Below are experts of layer 3 (counted from 0) of a mixture-of-experts language model. Rows are named router (the router's row for the expert), up (a neuron's input weights, with its number) and show model dimensions 256-287. Each number is 128 + 32 x the weight over its row's rms, rounded and kept within 0 to 255.
After each expert's rows: "mostly gets" lists some tokens that are sent to it at least half of the time. This comes from a sample of Wikipedia text that the model never trained on.

# expert 29
router [107 177 241 137 145 156 108 104 164 121 123 188 107 107  76 123 165  90 159 137 175  66 120 131  99  99 148  82 116 115 123 139]
up0 [150 140 114 143 184 131 139 151  99  94 220  90 118 121 147 111 145  93 111 102 186 107 110 105  55 123  98  58 100 161 201 141]
up1 [162 121 196  49 117  75  93 172 114  84  92  57  92 159 163 100 178 122 157  81 101 137  98 184 107 137 165 189 149 138 136 198]
up2 [132  76 166 127 110 160 102  97 187 123 128 174  85 131 131 111  75 146  59  94 121 168 144  88  55 118 147 104 135 184 170 140]
up3 [105 127 112 100 126  67 151 130 108 155  64 104  85  96  34 204 136 114 122 151  89  61 126 160 150 158  86 105 153 148 100 147]
up4 [ 73  96 144 142 165 142 172 141 197 119 116 151 109  88 121 133 166  67 152 152 134 142 120 130 159 142  93 130 106 171 105 165]
up5 [110  85  92 192 111 119 136  95 183 139 159 113  79 183 164 138  88 123 112 122 164 141 130 109 111 155 169  54 196 101 140 117]
up6 [138 135 137 135 118  99  88 186 129 126 171 128 111 121 130 172 128  92 134 141 117 144 121 118 100 104 190 154 124 116  72 105]
up7 [ 95 119 169 118  96 117 150 203 140 149 131 143 142 124 160 125 121 147 138 118 119  97 138 161 126  93 128 192 146 173 137 128]
up8 [160 148 128 121 119  60 151 131 105 149 171 129 121  90 160 159 108 129 101 104  66 137 121 161 174 147 169 105  96 180 133 112]
up9 [163 153 202 153  92 138 124 108 155 137 128 198 152 113 168 140 181 129 203 145 134 135  75 130 122 132 206  93  63  96 131  78]
up10 [105 128 168 135 106 135 131 120 133 106  95 167 123 109 128 139 182 197 137  80 118 156 170 138 152 113 188 127 157 114 133 144]
up11 [138 160 166 138 200 143  99 196 114 144 175 131 188 120  96 132 122 109 114 137 152 102  93  89  91 110 145 138 139 203  89 113]
up12 [130 135  89  81  80 152 117 130 110  98  96  95 161 100 101 175 134  87  46 139 129  73 146 124 170 155 144  62 143 145 173 133]
up13 [142 172 142 145 104 154 103 137 129 126 112 168 136  76  89 104 116 144 141   2 123 176  92 136 102 144 136 161 149 193 136 156]
up14 [117 130 193 133 116 142 142 157 114 121  28 172  86 102 181 136 125 137 155 115 143 141 127 136 112 107 124 140 171 171 159 132]
up15 [134 142 184 156 118 155 111 160 148 145 128 166 103 107 133 120  85 152 153 128 200 176 120 109 129 129  91 136  86 159 198 179]
up16 [125 116 176 154 142 121 146 132 165  64 153 133 141 105  77 165 130 104 165 157 151 128 127 168 148  98 160 104 154 113  98 152]
up17 [107 151 190  90 137 136 158 185 137 154  91 103 138 128 127 117 165 138  11 107 132 138 138 175 150 117 100 147 165 156 143 124]
up18 [126 106 119 136 160 132  91 131 158 146  85  85  97  48  93  89  93 133 180 161 163 137 129 100 157  76 173  96 161  83  81 112]
up19 [118  70 125 183 179 105 103 112 154 143  67 161 100  84  83 143  93 208 101 145  83 129 190 115 146 159 127 174 146 201 141 141]
up20 [153  63 119 152 150  80  85 125 123 126 185 137 122 128 111 110  59 128 142 142 111 129 132 156 131 121 195 114 115 125 127 119]
up21 [136 136 117 174 145 118 120 107 100 152 155 109 113 132 160 192  95 181 104 116  98 128 149 173  82 135 154 117 182 138 116 165]
up22 [ 62 197  50 151  83 163 151  83 129 109 168 191  86 113 143 210 143  83  93 112 193  92 112 104 141 148  20  89 138  89  81  73]
up23 [134 118 146 159 116 144 134 148 168  88 175  72 130 143 119 125 160  74 161 134 113 146 123  66 131 122 144 168 134 182 137 133]
mostly gets: " Racing", "a B", "a S", "ić", "kov", " Motorsport"

# expert 4
router [131 180 143 162 137  73 176 132 204 163 125 128  83 103 144 187 165 143 161 113  96 115 130 130  98 118 176  92 121 187 110 163]
up19 [143 122 152 147 137 106 106 141 168 134 130 134  47 106 125 100 194 163 149 105 130  98 150 115 167 152 114 128 111 152 161 148]
up20 [160 145 164 129 139 145 135 118 145  54 142 144 176 142 145  87 106 116 175 195 123 114  97 165  97 140 155 145 177 143 119 154]
up21 [146 142 138 196 157 146 105 174 109 107 158  97 106 125  95 158 110 156 143 143 124 126 144 118 154 135 156 148 142 139 134 128]
up22 [141 139 108 149 140 119 139 112 132 146 165 202  96 110 117 104 128  66 156 147 168 133 120 160 124 143 129  64  93 134  95 161]
up23 [126 135 157 139 134 112 103 144 135 121 173 132 112 150  63 157 104  92 147 113 129  84  78 123 165  58 108 106 109 150 164  80]
up24 [128 126 195 148 146  95 170 136 127 127 121 169 109 128 123 182  88 110 165 103 148  82 100 174 148 172 174 101 176 168 120 128]
up25 [166 135 122 114  99 164  70 122 156 119 131  99  74 113  85 128  76 145 138  76 139 139 111 130  93 143 127 143 101 166 104 144]
up26 [167 115 138 157 178 104 139 119 107  85 157 107  93 166 105 118 123 107 132  99 145 127 117 156 121 137 120  95 124 138 133 125]
up27 [159 128 131 173 147  83  63 145 135 150 183 114 116 124 128  65 105 141 101 161 126 114 127 138 156 104 149 129 122 111 148  73]
up28 [199 132 155  53 158 107  83 149  78 141  88 140 112 178 140  69 176 129 154 128 128 107 131 173  84 104 137 108 133 126 153 137]
up29 [166 115 125 173 124 118  48 107  74 104 151 137 119  71 102  92 132  69 125 122 135 109 153 112 115 100 167 114 126 139 120 181]
up30 [110 180 102 174 121 143 134 130 143 140 107 117 120  49 146 150 133 140 153  91 107 109 134  91 129 122 172  95 103 166 155 188]
up31 [ 81 168 150 103 108 102 146  58 121 145 130 150 191 148 126 159  64 109 127  85 129 127  83  87 120 128 122  88 180 131 151 116]
up32 [ 91 157 152 143 166 124 116  87 110 147 127 119 114 147 132 175 107 150 195 128 139 104 148 159 131 109 146  73 143 165 106 100]
up33 [138 125 122 164 124 152  98 167  73 147 100 101 141 130 108 161 111 152  93 113 176 125  93 131  94  73 136 140 127 225  97 190]
up34 [131 191 206 140 104 100 155 144  90  89 146  75 133 177  89 133 166 109 138 129 139 127 100  96  92  51 132 159 113 172 163  80]
up35 [176 149 130 139 114 118 142 159 155 125  76 146 114 120  79 152 159  73 152 149 181 140  71  89  77 133  62  95 126 128 132 105]
up36 [178 129 186  65 103 140 167 148  89 131 127 171 117 162  22 137  92  99 176  49 118 113 127 155  99 135 118 104 126 210 158 149]
up37 [129 121 154 137 222  79 145 130  99 125 112 170 100 106 107 184 119 125 141 122 200 138 102 173 134  96 140  99 118 106 116 116]
up38 [149 169 128 128  99 159 127 104 104 162 112 177 133 146  98 112 149 104 116  73 105 149 120 219  86 140 167 157 113  91 170 107]
up39 [ 67 141 149 154 109 189  49 135 122 152 188 175 173 121 115 129 155 129 120 120 113 133 143 131 105 112 112 100 128 138 148 139]
up40 [141 158 175  94 115 105 111 127 111  91 130 161  94 135 133 168 149 112 151  94 195  95  94 177  71 102 180 149 119 131 187 120]
up41 [111 131 177 124 110 107 176 153  81 135  89 134 117 149 115 158 139 163 159 100 121 152 113 113 162 111 122 123 119 162 138 212]
up42 [110 176 206 110 113 135 214 130 158 130 114 119  95 116 149 129 117 157 151 139 100 109 157 142 140  76  97  69 146 154  97 111]
mostly gets: "% | ", " / (", "; ", " | −", "th | ", " place | "

# expert 16
router [108 164 180 132 134 126  93 144 156 119 117 145 104 111 109 163 138 110 162  77 133 119 123 131 103  87 156  83 147 143 167 156]
up19 [100 105 183 211 160 102 114  90 188 122  96 109 113 131 126  85 130 187 173 127 101  91 130 157 165 165 121 149 118 128 120  90]
up20 [129 118 182 173 107 158 199  98 135 123 126 201 130 129 152 168  76  94 155 109 130 122 136 172  96 155 135  99  91 133  63 179]
up21 [ 90  81 127 140 151 117 134 129 166 121 214  92 146 141 133 154 114  86 121 135 154 119 165 184 136 137 151 164 172 122 130 114]
up22 [ 65 131 122 165 130 131 112  91  67 124  71 164 103 164 169 161 140 113 174  76 140  81  97 135 138 119 100  53 183 127 127  94]
up23 [145 164 219 130 167  87 140 131 153 101 170  73  97 182  81 136 119 108 120 125 107 143 123  88  73  80 150  66 138 130 165  79]
up24 [151 141 139 145 104 139 124 168 117 134  58 128 160  82 132 121  86 171 162 135 160 101  45 200 106 156  86 106  79 140 110 118]
up25 [126 139 111 142 107 156 125 106 157 100 129  56 123 135 135 119 143 123 167 116 161 139  67  78  99 153 157 180 170  95 139 104]
up26 [144 146 129 131 130 128 130  19 142 151 193  87 105 119 106  83 121 213 191 194  93 131 120 126 108 151 202  62  15 149 110  87]
up27 [129 142 147 154 148 148 147  97 103 117 164 147 171 147 164 152 104 145 125 101 108 102 157 126  85 109 136 161  78 102 119  86]
up28 [120 197 160  76 105 120 167 117 115 149 107 133 150 167 109 140 111  97 169 146 155  85 118 162  94 125  56 108  71  98 164 109]
up29 [158 137  63 159 149 128 160 114 120 114 132 152  49 105 158 124 146 101 123  96 168 153 118  98 156  95 125 170 101 130 154 120]
up30 [160 130 149  91 185 155 166 184 151 140  76 157 139 132 180 156 145 144 160 116  77 124 113 140 119 171 146 111 147 137  72 173]
up31 [185 171 143 100 150 134 192  94 116 119 145 114 133 113 102 136 137 115 120 153 155 124 110  80 112 173 169  78 151 178 156 156]
up32 [ 45 156 140 103 154 134 137  91 144 104 163  84 166 171 120 143  97 150 137 120 146 123 162 148 107 129 110 110 171 151  85  83]
up33 [137 100 104  72 142  82 111 114 147 115 125  93 130 128 150  78  95 138 151 141 107 116 126 166 156 153 123  97 105 131 159 120]
up34 [145 159 175 122 168 120 164  24 104 136 173 139 132 177 112 152 129 104  98  86  81 130  82  92  65 122 151  57 126 163 124 124]
up35 [156 145 157 137 147  98 134  86 142  98 115 125 110 169 152 156 118  54 153 143  87 101  79 110 102 190  81 138 155 177  82 100]
up36 [164 150 117 151 137 181 177 131 118 115 117 100 144 135  63 120 118 162 157 106 135  73 111  91 136 149 137  95 120 119 106 122]
up37 [148 168 129 153 146 100 161 140 101 122  87 150 137 131 104 116 183  60 138  84 144 170 124 159  86  67 119 118 129 158 186 117]
up38 [180 165 117 133 136 141 112 151 140 107 152 139 111 128  86 128 152  98 135 118 139 125 133 162 121 159 214 116 143 175 144 142]
up39 [ 83 181 174 182 138 139 110 125 100 110 128 126 142 128 151 102 125 158 131  92 163 109 141 133  85 116 142  89  65  86 161 110]
up40 [116 175 180 136 136 101  99  80 139 104 121 197 157 157 118 166 180  63 132 103 155 116  76  88 104 162 158 165 151 146 129 114]
up41 [ 73 116 105 188 112  91 186  98 114 205 157 225  35 157 113 142 131 149 106  81 126 130 153 115 109 107 192 168 104 184  58 164]
up42 [101 199 166  84 132 160 184 117  98 125 120 158 113  94 168 150 110 171 149  90  97 118 104 104 133  91 133  37 143 179  96 157]
mostly gets: " two", " other", " three", " one", " many", " several"

# expert 22
router [ 89 166 161 155 128 122 161 160 205 117 122 114  93 145 121 121 138 102 174  78 162  94  70  98  96 124 136  38 137 127 121 131]
up19 [104 176 221 136 136 116 120  84 117  87 128 149  71 119 122 161 128 139 134  92 161  86  90 133  63 122 147 130 151 175 196 140]
up20 [ 70 152 171 140 132 120 103 126 162  77 133 137  99 139  82 134 132 110 140 121 176  82 128 143  70  59 214 106 122 136 144 103]
up21 [141 149 156 195 180  64 148 100 132 117  74 138  77  80 113 147 126 111 145 132 140  88 113 154 137 168 154 154 197 157 173 152]
up22 [117 184 134 136 162  97 170  97 125  47 129 163  54 117  90 173 169  95 164 109 149  82  62 178 141 104 126  80 119 137 153 118]
up23 [ 97 201 187 155 177 106 146  99 156 100 149 135  86  93 107 156 151 113 175  88 151  80  97 164 103 116 128  98 121 176 173 152]
up24 [ 95 202 186 136 154 100 120 114 165 107 144 167  80  91 106 162 149 131 151 106 143  68 100 175  81 109 131  91 124 136 162 146]
up25 [ 95 167 140 196 144 145 136 143 168 101 125 132  91 128  95 172 117 124 169  77 121 111  69 135 133 136 200 115 120 170 131 146]
up26 [103 167 154 157 145 125 143 112 178 122 120 172 150 105 144 175 180 213  92 118 149 105  66 139 135 137 175 116 134 164 174 103]
up27 [153 193 185 155 138  67 159 117 157  90 154 136  65 106 121 127 152 171 106 128 121  92  73 172  99 100 151 106 138 177 173 141]
up28 [150 175 185 100 127 108 117 149  97 118 164 152 104 118 107 133 207  99 181 118 176  85 118 174  79 142 146 118 131 162 137 111]
up29 [ 86 131 138 129 186 115 108 121  84 150 156 125 103  91  88 132  85 144 148 156 184  56 123 130 118 109 130 117 126 117 169 165]
up30 [ 87 169 144 151 187 119 107 137 157 101  96 152  87 112 107 120  98 121 133  78 121 108 111 146 137 125 125 133 157 182 185 151]
up31 [105 187 185 135 181 131 119 118 109 102 167 156  85  92 106 150 152 135 178 120 163  74 104 161  85  83 145 109 141 158 183 171]
up32 [ 94 151 151 134 126  67 149  95 129 107  84 148  75 155 104 173 104 128 178 156 174  83 160 154 143 114 119 113 182 189 132 113]
up33 [ 91 162 182 156 138  95 121 116 129 105 173 169  73 111  85 166 129 128 142  92 149  60 120 172  92 101 158 118 143 158 140 182]
up34 [ 87 178 157 145 203 130 159 132 166 103 139 107  69  95  91 155 131 111 157 104 134  86  87 141  95  92 132 103 167 165 133 119]
up35 [117 145 166 163 158  92 156 155 144  96  81 141  91 115  22 175 169 134 153 123 148  37 140 115  70 106 126 113 158 137 148 207]
up36 [ 73 147 189  89  80 105 126 122 151 129  70 201 114 108  66 128 183 150 164  57  97  79  77 145 134 169 121 145 171 170 140 192]
up37 [147 166 160 166 133  96 123  83 130 117 135 148  97 151 122 113 154 123 147  96 133 134 139 140 114  90 168 139 156 126 204 181]
up38 [113 168 151 166 168  91 109 176 145  84 145 133  95  98  43 178  88  80 149 115 144 102  68 175  87 110 147 105 153 140 157 120]
up39 [119 170 157 194 122  92 110  66 144  91 147 164 126 131  78 229 153 100 114 137 152 115 144 137  79  85 122  90 147 202 148 180]
up40 [125 166 166 145 114 123 140 144 152 100  97 150  87 126  66 152 150 137 144  80 136 103  90 139 149  96 123 150 138 169 169 128]
up41 [ 50 170 182 137 140 130 107 118 155 111 143 117  77 103 139 180 149 135 150 123 136 126 100 140 103  78 184 116  84 177 129 156]
up42 [107 171 147 153 151  66 181 122 138 129 176 121  86  85 115 175 148 143 141 108 121 109 125 134  94 105 133 105  94 161 109 143]
mostly gets: "?", "77", "57", "76", "02", "00"

# expert 9
router [104 155 212 132 152 134 131 137 182 129 153 145  94  68 120 173 149 108 186 108 153 105 117 199  75 123 171  86 117 142 133 140]
up0 [120 146 140 152 140  93 117  87 152  54 168 160  51 131 127  94 133 106 101 101 124 114 102  93  63 101 146 133 141 142 155 185]
up1 [110 190 191 147 152  84 152 120 213 138 107 135 108 109 137 195 180 130 165 116 136 115  85 185 103  96 189 179 149 141 148 180]
up2 [145 121 133 145 117 125 120 144 133 129 122 180 102  90 118 114 139 157 146 104 141  91 145 100 100 100 161 122 109 151 127 142]
up3 [ 49 137 123 151 180  92 106  98 140 118 130 135  56  51 145 127 152  87 174  96 163 113  66 161  94 144 167 118 190 126 150 115]
up4 [ 32 137 170 156 168 109 151 117 208 120  99 197 101 108 110 151 167 120 139  87 140 116 127 170 102 133 123 114 134 157 134 181]
up5 [ 70 150 138 143 139  94 130 123 163 113 112 180  91  81 103 171 137 138 147  93 147  73  66 109 122 116 163 137 154 126 149 188]
up6 [104 111 179 133 120 179  99  81 173 121 160 132  99 162 118 103 182  90  78 112 184 132 156 148  76 126 124 107 145 192 111 142]
up7 [117 152 112  99 112 112 122 160 145 138 150 136 108  88 165 162 163 137 117 113 135  66 128 198 107 153 159 162  92 165 128 115]
up8 [110 150 112 149 170 126  97 101 144 142 156 136  93  40 108 179 127 164 102 157 124  68 123 156 118 123 149 147 138 116 161 139]
up9 [116 164 208 117 149 103  93 108 123 125 124 133 111 142  93 132 130 172 145  79 121  70  80 147 111 117 120  98 134 197 213 111]
up10 [ 92 131 131 134  99 155 151 134 181  83 112 161 123 106 136 149 112 140 173 139 127  80 162 166  47 125 119  45  61 145 132 143]
up11 [ 85 115 134 139 184 130 123 110 182  95 169 133  84  90  81 184 134 105 158 133 110 102 146 185  92  69 110 146 138 160 142 145]
up12 [ 63 129 144 150 122 100 123 109 105 108 107 134 123 108 109 141 116  90 161  95 195  81  87 162  83 132  99 104  94 184 155  98]
up13 [ 62 194 166 172 145  88 136 146 141 130 177 133 100 133 101 132 130  98 152  52 168  94  85 125  74  98 151  82 143 153 164 146]
up14 [ 96 166 183 145 160 107 133 106 137 134 135 121 106 165 140 116 112  81 180 112 165 121  92 117 131 135 124  91 111 192 161 138]
up15 [ 74 207 156 126 140 108 138  76 164 109 116 166  86  96  93 120 130 101 196  70 110 117  55 178  84 123 153 120  98  99 173 174]
up16 [130 123 159  81  98 150 116 122 127  71  92 170 168  56  72 143 127 141 192 111 137 110 125 144  91 100 150 122 132  68  90 131]
up17 [100 168 177  48 131 145 145 120 161  97 141  69 159 120 186 186 134 127 100  99 100 117 137 159 132 123  88 141 162 132 137 136]
up18 [108 146 183 179 185   6 104 116 148 141 141 197 141 141 131 135 117 102 135 148 104 114 148  74 150 157 153  96 185 119 176 118]
up19 [ 88 158 151 169 171  95 138 104 148  74 134 132  95 163 196 175 141 145 133  94 100  97 104 117 102 164 166 132 150 167 138 115]
up20 [ 87 165 190 148 141 126 144 117 129 117 159 155  95 115  92 145 175  95 158  82 172  86 107 140 102  84 128  63 113 170 154 151]
up21 [ 67 181 156 172 205 107  64 134 100  91 113 135 103 105 142 163 166 116 151 140 122 103  86 151 152 143 161 171 153 177 113 116]
up22 [ 69 154 142 134 166 142 137  41 123 167 136 101 112 134 159 170 133 122 139  98 119 103 125 141 130 150 113 130 115 107 154 126]
up23 [123 143 151 167 147 114  97 144 147 107 190 120 109  85  78 193 161 131 173 121 150 100 144 121 119 126 133  96  91 182 176 127]
mostly gets: "a,", "),", " (P", " (M", "ia,", " (N"

# expert 2
router [133 173 214 174 144 123 110 153 192 129 106 158 105  46 132 127 135 167 150 114 152  58  74 125 126 114 169 121 169 174 170 166]
up0 [ 96 169 111 150 153 123 121 131 164 123  95 161  88  81 112 156 128 128 186 105 112 145  92 128 102 129 144 131  88 150 137 133]
up1 [141 131 139  83 140  96 160 177 107  81 119  95  48 109  74 132  99  95 153  80 125 121 115 177 110 147 126  93 114 192 104 168]
up2 [ 92 176 164 100 142 116 137 105 134 127 133 155  76 114 116 146 138 101 110  75  88 122 131 146  90  92 104 126 132 174 137 144]
up3 [ 88 149  99 153  68  26 145 134 159 123 148 158 120  85 114 134 115 126 145 132 183 139  74 173 137 121 135 130 131 110 151 109]
up4 [ 59 177 169 149 162  96 149 156 176 118 153 153  97 105 118 147 127 114 180  88 177  97 108 156  92 133 136  98 108 127 160 164]
up5 [112 154  80 129 137 129  74 110 129 130 118 131  70  89 111 181 122 126 135 131 137 111 127 103  36 122 153  89  99  93  84 158]
up6 [ 85 119 186  87 178  87 128 156 143  91 116 115  80 131 101 131 106  90 200 111 139 132 110 136  97 131 136 125 108 177 110 114]
up7 [102 131 154 174  95  70 186 133 140  83 162  91 136  85  85 130 147  91 176 121 171 105 138 181 107 111 122 131 115 134 163 132]
up8 [ 64 168 203 142 120  90 119 140 147 121 150 148  78  92 138 176 142 112 141  80 148 117 134 126 105 136 161 104 135 149 126 148]
up9 [ 87 169 206 123 171 111 119 154 178 113 134 130 122 109 124 187 166 109 200 136 123  76 120 124 103 108 177 127  98 135 127 160]
up10 [ 76 126 174 160 116 137  79 162 151 161  95 144 123  99  75 202 153 183 147 142 124 117 176 185 114 112 178 118 130 179  69 171]
up11 [105 161 169 168 221  86 105 130 192 141 182 158  93 115  82 124 179 127 163  74 139  49  80 158  68 104 154  96  96 151 119 178]
up12 [101 133 175 106 132 149 141  88 128  84 117 148 110 115 137 117 143  92 126 151 153  86 128 127 104 118  97  95 157 133 193 142]
up13 [121 173 166 121 164 125 118 136 133  77 143 165 148  84 122 155 140 113 178  55 115  56 119 168  73 146 118 139  76 201 101 168]
up14 [ 93 174 189 133 110  90 128 133  97 149 116 130 143 130  52 170 129 147 160 116 126 120 159 168  77  82 129  93 116 122 157 144]
up15 [ 87 174 185 145 130  85 134 102 159 112 132 141 102 128  90 135 113 119 154 140 154 101  98  98  77 117 191 145 128 154 128 149]
up16 [ 81 132 182 124 132 176 107  78 130 134 116 146 103 134  65 147 160 106 156 162 185 104 126 127  70 121  95 108 126 120  99 199]
up17 [ 91 180 178 160 142  95 148 115 138  94 147 141  85  80 112 141 145 106 166  93 133  90  97 126  79  95 137 113 124 126 150 169]
up18 [131 167 172 127 149 102 158 151 124 120  86 145 110 101 141 125 116  96 161 139 205  84  81 128  97 125 119  61 131 131 128 159]
up19 [119 153 150 139 172 137 151 120 182 114 127  76 104 123 173 167 105 190 139 110 105  89 103 124 118 102 150 129 121 133 159 143]
up20 [ 77 167 164 115 185 134 123 150 150  91 183  95 108 103  70 172 152 145 159 125 136  79 123 170 108  92 150  94 160 111 175 146]
up21 [ 83 140 131 168 190 116 139 100 198  95 130 150 133 136 138 186 106 117 160  60 150  87  74 157  82 127 161 130 136 156 149 127]
up22 [101 170 190 144 145 161 145 124 129 124 180 101  82 105 139 142 161  91 154 103 157 116  89 153 101 142 131  62  89 180 151  96]
up23 [108 170 209 159 176 130 119 131 133 132 185 153  88  92 104 171 147 159 120  80  86 124 127 119  76  97 166  96  92 141 126 113]
mostly gets: " John", " Michael", " Peter", " William", " David", " George"

# expert 27
router [123 167 192 171 172 160 149 109 181 106 136 114 103 133 115 137 186 100 195 147 178 111  93 149  67 109 123  69 114 151 124 123]
up0 [ 96 188 114 147 135  92 103  83  97 129 126 165  72 103 150 154 137 156 135 101 147 105  65 174  68 143 153 135 168 172 171 170]
up1 [119 129 141 149 165  84 115 130 127 127 166 117  73  87 100 150 139 128 178 100 169  79 100 184  94  71 129  87 141 150 136 138]
up2 [122 161 153  87  90 113 126 107 136 133 174 165 101 100  74 138 124 134 124 107 137 100 123 120 131 127 106 124 120 125 132 153]
up3 [ 75 181 164 145 147 103 138 101 149 106 145 143 112  86 114 153 130 114 164 117 164  66 106 156  78  87 159  87 126 173 135 145]
up4 [ 34 176 139 163 130 116 127 107 128  70 112 158 125 127 164 160 117 129 158 116 169  85  87 166 102  71  91  76 106 205 145 198]
up5 [ 62 180 137 165 174  93 125 126 148  99 121 154  97  95 119 148 162 143 185  78 157 103 106 166 110 120 138 136 142 115 140 168]
up6 [ 94 167 166 130 142 126 126 123 130  91 147 143  77 133 101 153 116  45 192  64 172  91 109 170  89  97 110  84  84 159 113 106]
up7 [107 133 170 139 135 119 142 122 125 171 182 132 111 114 108 149  71 137 114 136 153  80  92 132  62  78 136 139 139 144 139 145]
up8 [134 213 145 125 178 112 161  74 118  76 145 147 105 104 136 131 148 132 155 105 142 105 105 187  78 140 139  84 121 185 124 100]
up9 [ 92 152 117 130 119 167  91 111 123 138 164 102 132 115 188 134 151 127 167 102 103  87  63  75 137 127 160 111 110 149 169 111]
up10 [ 75 132 158 219 156 141 123 113 156 151 109 169 120  16  86 189 115 207 137  87 136  98 103 177 151 119 144 121 177 151 101 168]
up11 [101 205 186 116 142  92  97  97 159 107 122 157  93 100 102 180 160 105 156  94 127  95 111 154  59 124 128 129 148 139 109 163]
up12 [ 91 152 165 118 128  65 136 120 136 131 125 157  90  84 125 137 142 101 143  80 164 107  85 172 119  97 127 128 103 160 165 152]
up13 [ 44 173 198 155 116 124 134 104 126 106 140 176  57 123 110 119 162 118 179 107 175  95  82 129 109 123 146 122 122 166 183 129]
up14 [ 85 137 161 186 181 111 118 116 122 143 111 147  89  84 133 206 139  92 128  99 118 116 125 171 144 103 169 114 124 184 120 168]
up15 [109 150 179 175 149 138 136 150 155 112 150 179  73 121  88 144 153 126 152 134 141 112 102  73  95  77  90 113 187 184 138 168]
up16 [111 146 149 174 127 124  88 138 101 111 150 158  94  65  67 119 175  91 189 129 194  53  89 156  96 137 144  98 111 179  76 127]
up17 [103 182 162 163 139 165 137 151 118 132  96 109  80 124 102 162 131 140 108 130 181  97 153 173 137  76 125 139  89 201 128 126]
up18 [100 155 160 120 160  88 161 160  82 187 145 102 114  66 141 120 128 106 117 146 174  86  70 131 133 136 145  72  98 145 156 138]
up19 [ 72 145 131 157 131  83 108 129 178  67 148 153  64 139 121 176 148 162 139 130 143 106 138 146  68 143 149 115 106 147 154 124]
up20 [ 60 165 149 169 151 108 138 122 187 116 125 148 105 118 133 178  87 137 120 100 143 121  92 127  75  84 143 126 154 141 169 120]
up21 [110 182 180 163 179 112 134 109 181  92 132 145  99 130 142 198 133 134 126  82 130 111 105 167  81 143 106 161 178 178 202 122]
up22 [ 96 140 153 148 194 158 170 108 125 140 154 158  55 129 102 203 129 121 187  90 140  91  89 177 105  73 131 114 152 120 145 104]
up23 [ 77 161 189 176 114 104 144 159 149 140 128 117  94 123  59 187 115  91 165 124 156 117 130 116 119  87 138  91 137 137 172 123]
mostly gets: " | S", " | R", " | A", " | M", " | K", " | B"

# expert 31
router [129 138 160 178 145  64 159 121 196 137 141 137 112 118  85 136 165 155 177  92 131 112  75  91 128  92 108 134 172 161 143 106]
up19 [133 118 123 125 143  80  98 143 131 115 102 141 114 112 116 142 172 173 112 130 167 122 104 123 117 151 115 167  85 155 143 151]
up20 [109 107 195 113 140 129 105 120 149  56 166 130 128 171 122 105 106 118 175 141 131 111 120 113  82 117 194 115 123 106 147 152]
up21 [111 130 148 176 111  93  97 117 149 115  80 107 109 179  98 173 128 151 141 109 116 100 134 152 126 126 130 170 168 171 126 115]
up22 [104 133  92 101 143 108 139 128  79 210 106 214 126 128 114 136 122 122 159 118 130 123  82 119 138 167  77 131  90  93 127 109]
up23 [137 172 120 158 161 113 134 121 104 138 143 150 129 141 142 167 126  87 142 104 155 133  32  98 154 140 162  91 151 137 178 167]
up24 [126 143 165 116 153 144 103 121 112 104 143 115 142  82 103 147  81 140  97 103 170  62 128 189 136  96 114  71  94  95 107 144]
up25 [ 96 176 106 233 122 127  85 153 131 120 139 102  83  93 131 139 161 111 107 105 118 129  93  72 156 125 155 152 140 155 106 167]
up26 [156 134 125 129 138  79 132 108  90 149 117 128  86 163 135 101  99 118 115 105 101 138 152 145 131 114  96 134 114 102 199 130]
up27 [160 162 114 187 184  43 130 151 183 163 154 105 118 103 121 140 145 197  78 149 135 120 105 187 148 107 131 136 132 100 138  32]
up28 [ 91 172 136  70 137 135 159 163 129 105 140  99  90  95 113 133 165 132 158 152 200  81  85 193 152 116 168  89 119 163 126 163]
up29 [ 99 130 141 172 141  66 166 129 108 126 153 127  91 117  63 138 120 101 138 108 189 125 157 132 133  59  90 116 125 104 116 105]
up30 [120  93  95 136 144 153 165 177 125 127  78 150 113 121 138 173 105 107 144  72 108 122 119 129 124 207 170 137 171  99  98 165]
up31 [ 97 160 156  81 109  61  96 147 116 119 160 143  80 124  94 139 135 115 122 116 155  93 127 116 106 123 143  76 103 152 119  94]
up32 [136 159 131 171 148  95 166 116  99 103  97 103 156 111 109 255 116 140  84 101 139  73 180 162  73  86  95 121 101 133 147 131]
up33 [150 124 165 114 147  80 137 143 139 136 119 176 103  91  73 167 161 134 131  75 139 124 148 154 100 151 120 124 154  66 114 102]
up34 [112 180 166  95 164 134 187 101 129 114 116 126 147 141 128 153 133 100 114 113 112 114 146 114 131 102 156 120 133 125 150  71]
up35 [147 129  97 146 193 125  90 176 148  74 121  95 152 103 104 133 186 102 118 125 138 115 106 123 162  70  60 156 129 120 146 120]
up36 [170 107 158  75 152 186 117 149  90 109 122 124 178 153  79 146 119 116 165  83 125  95  65 140 110 151 104 126 160  91 162 138]
up37 [133 152 125 162 129  78 119  81 101 172 136 152 100 137 148 184 133 101 149 111 165 143 131 139 164  76 125 143 153 189 172 129]
up38 [143 121 158 162 169 132 143 172 141 124 120  75 112 127  79 123 188  84 127 141 163 133 104 159 162  93  83 105  93 174 170  85]
up39 [ 99 102 150 126 133 170  20  90  64 107 133 168 149 113  79 178 144 171 169  67 153 125 153 150  96 136 129 140  67 185 121 127]
up40 [110 149 113  93 155 103 124 170 156 186 116 109 106 111 185 143 115 125  89 100 136 117  84 126 138 170 158 122 130 112 186  85]
up41 [109 105 141 128 111 133 110 140 127 102 201 144 130 149 130 115 141 108 118 147 144 132 154 156  95 153 186  82 143 190 109 127]
up42 [135 170 163 118 163 127 241 123 127 102  75 138  81  96 128 139  91 137 175 172 117  78 113 144 153 113 117  80 128 177  59 121]
mostly gets: "| ", "===", "====", "|---|---|---|---|---|", "| Party", "|---|---|---|---|"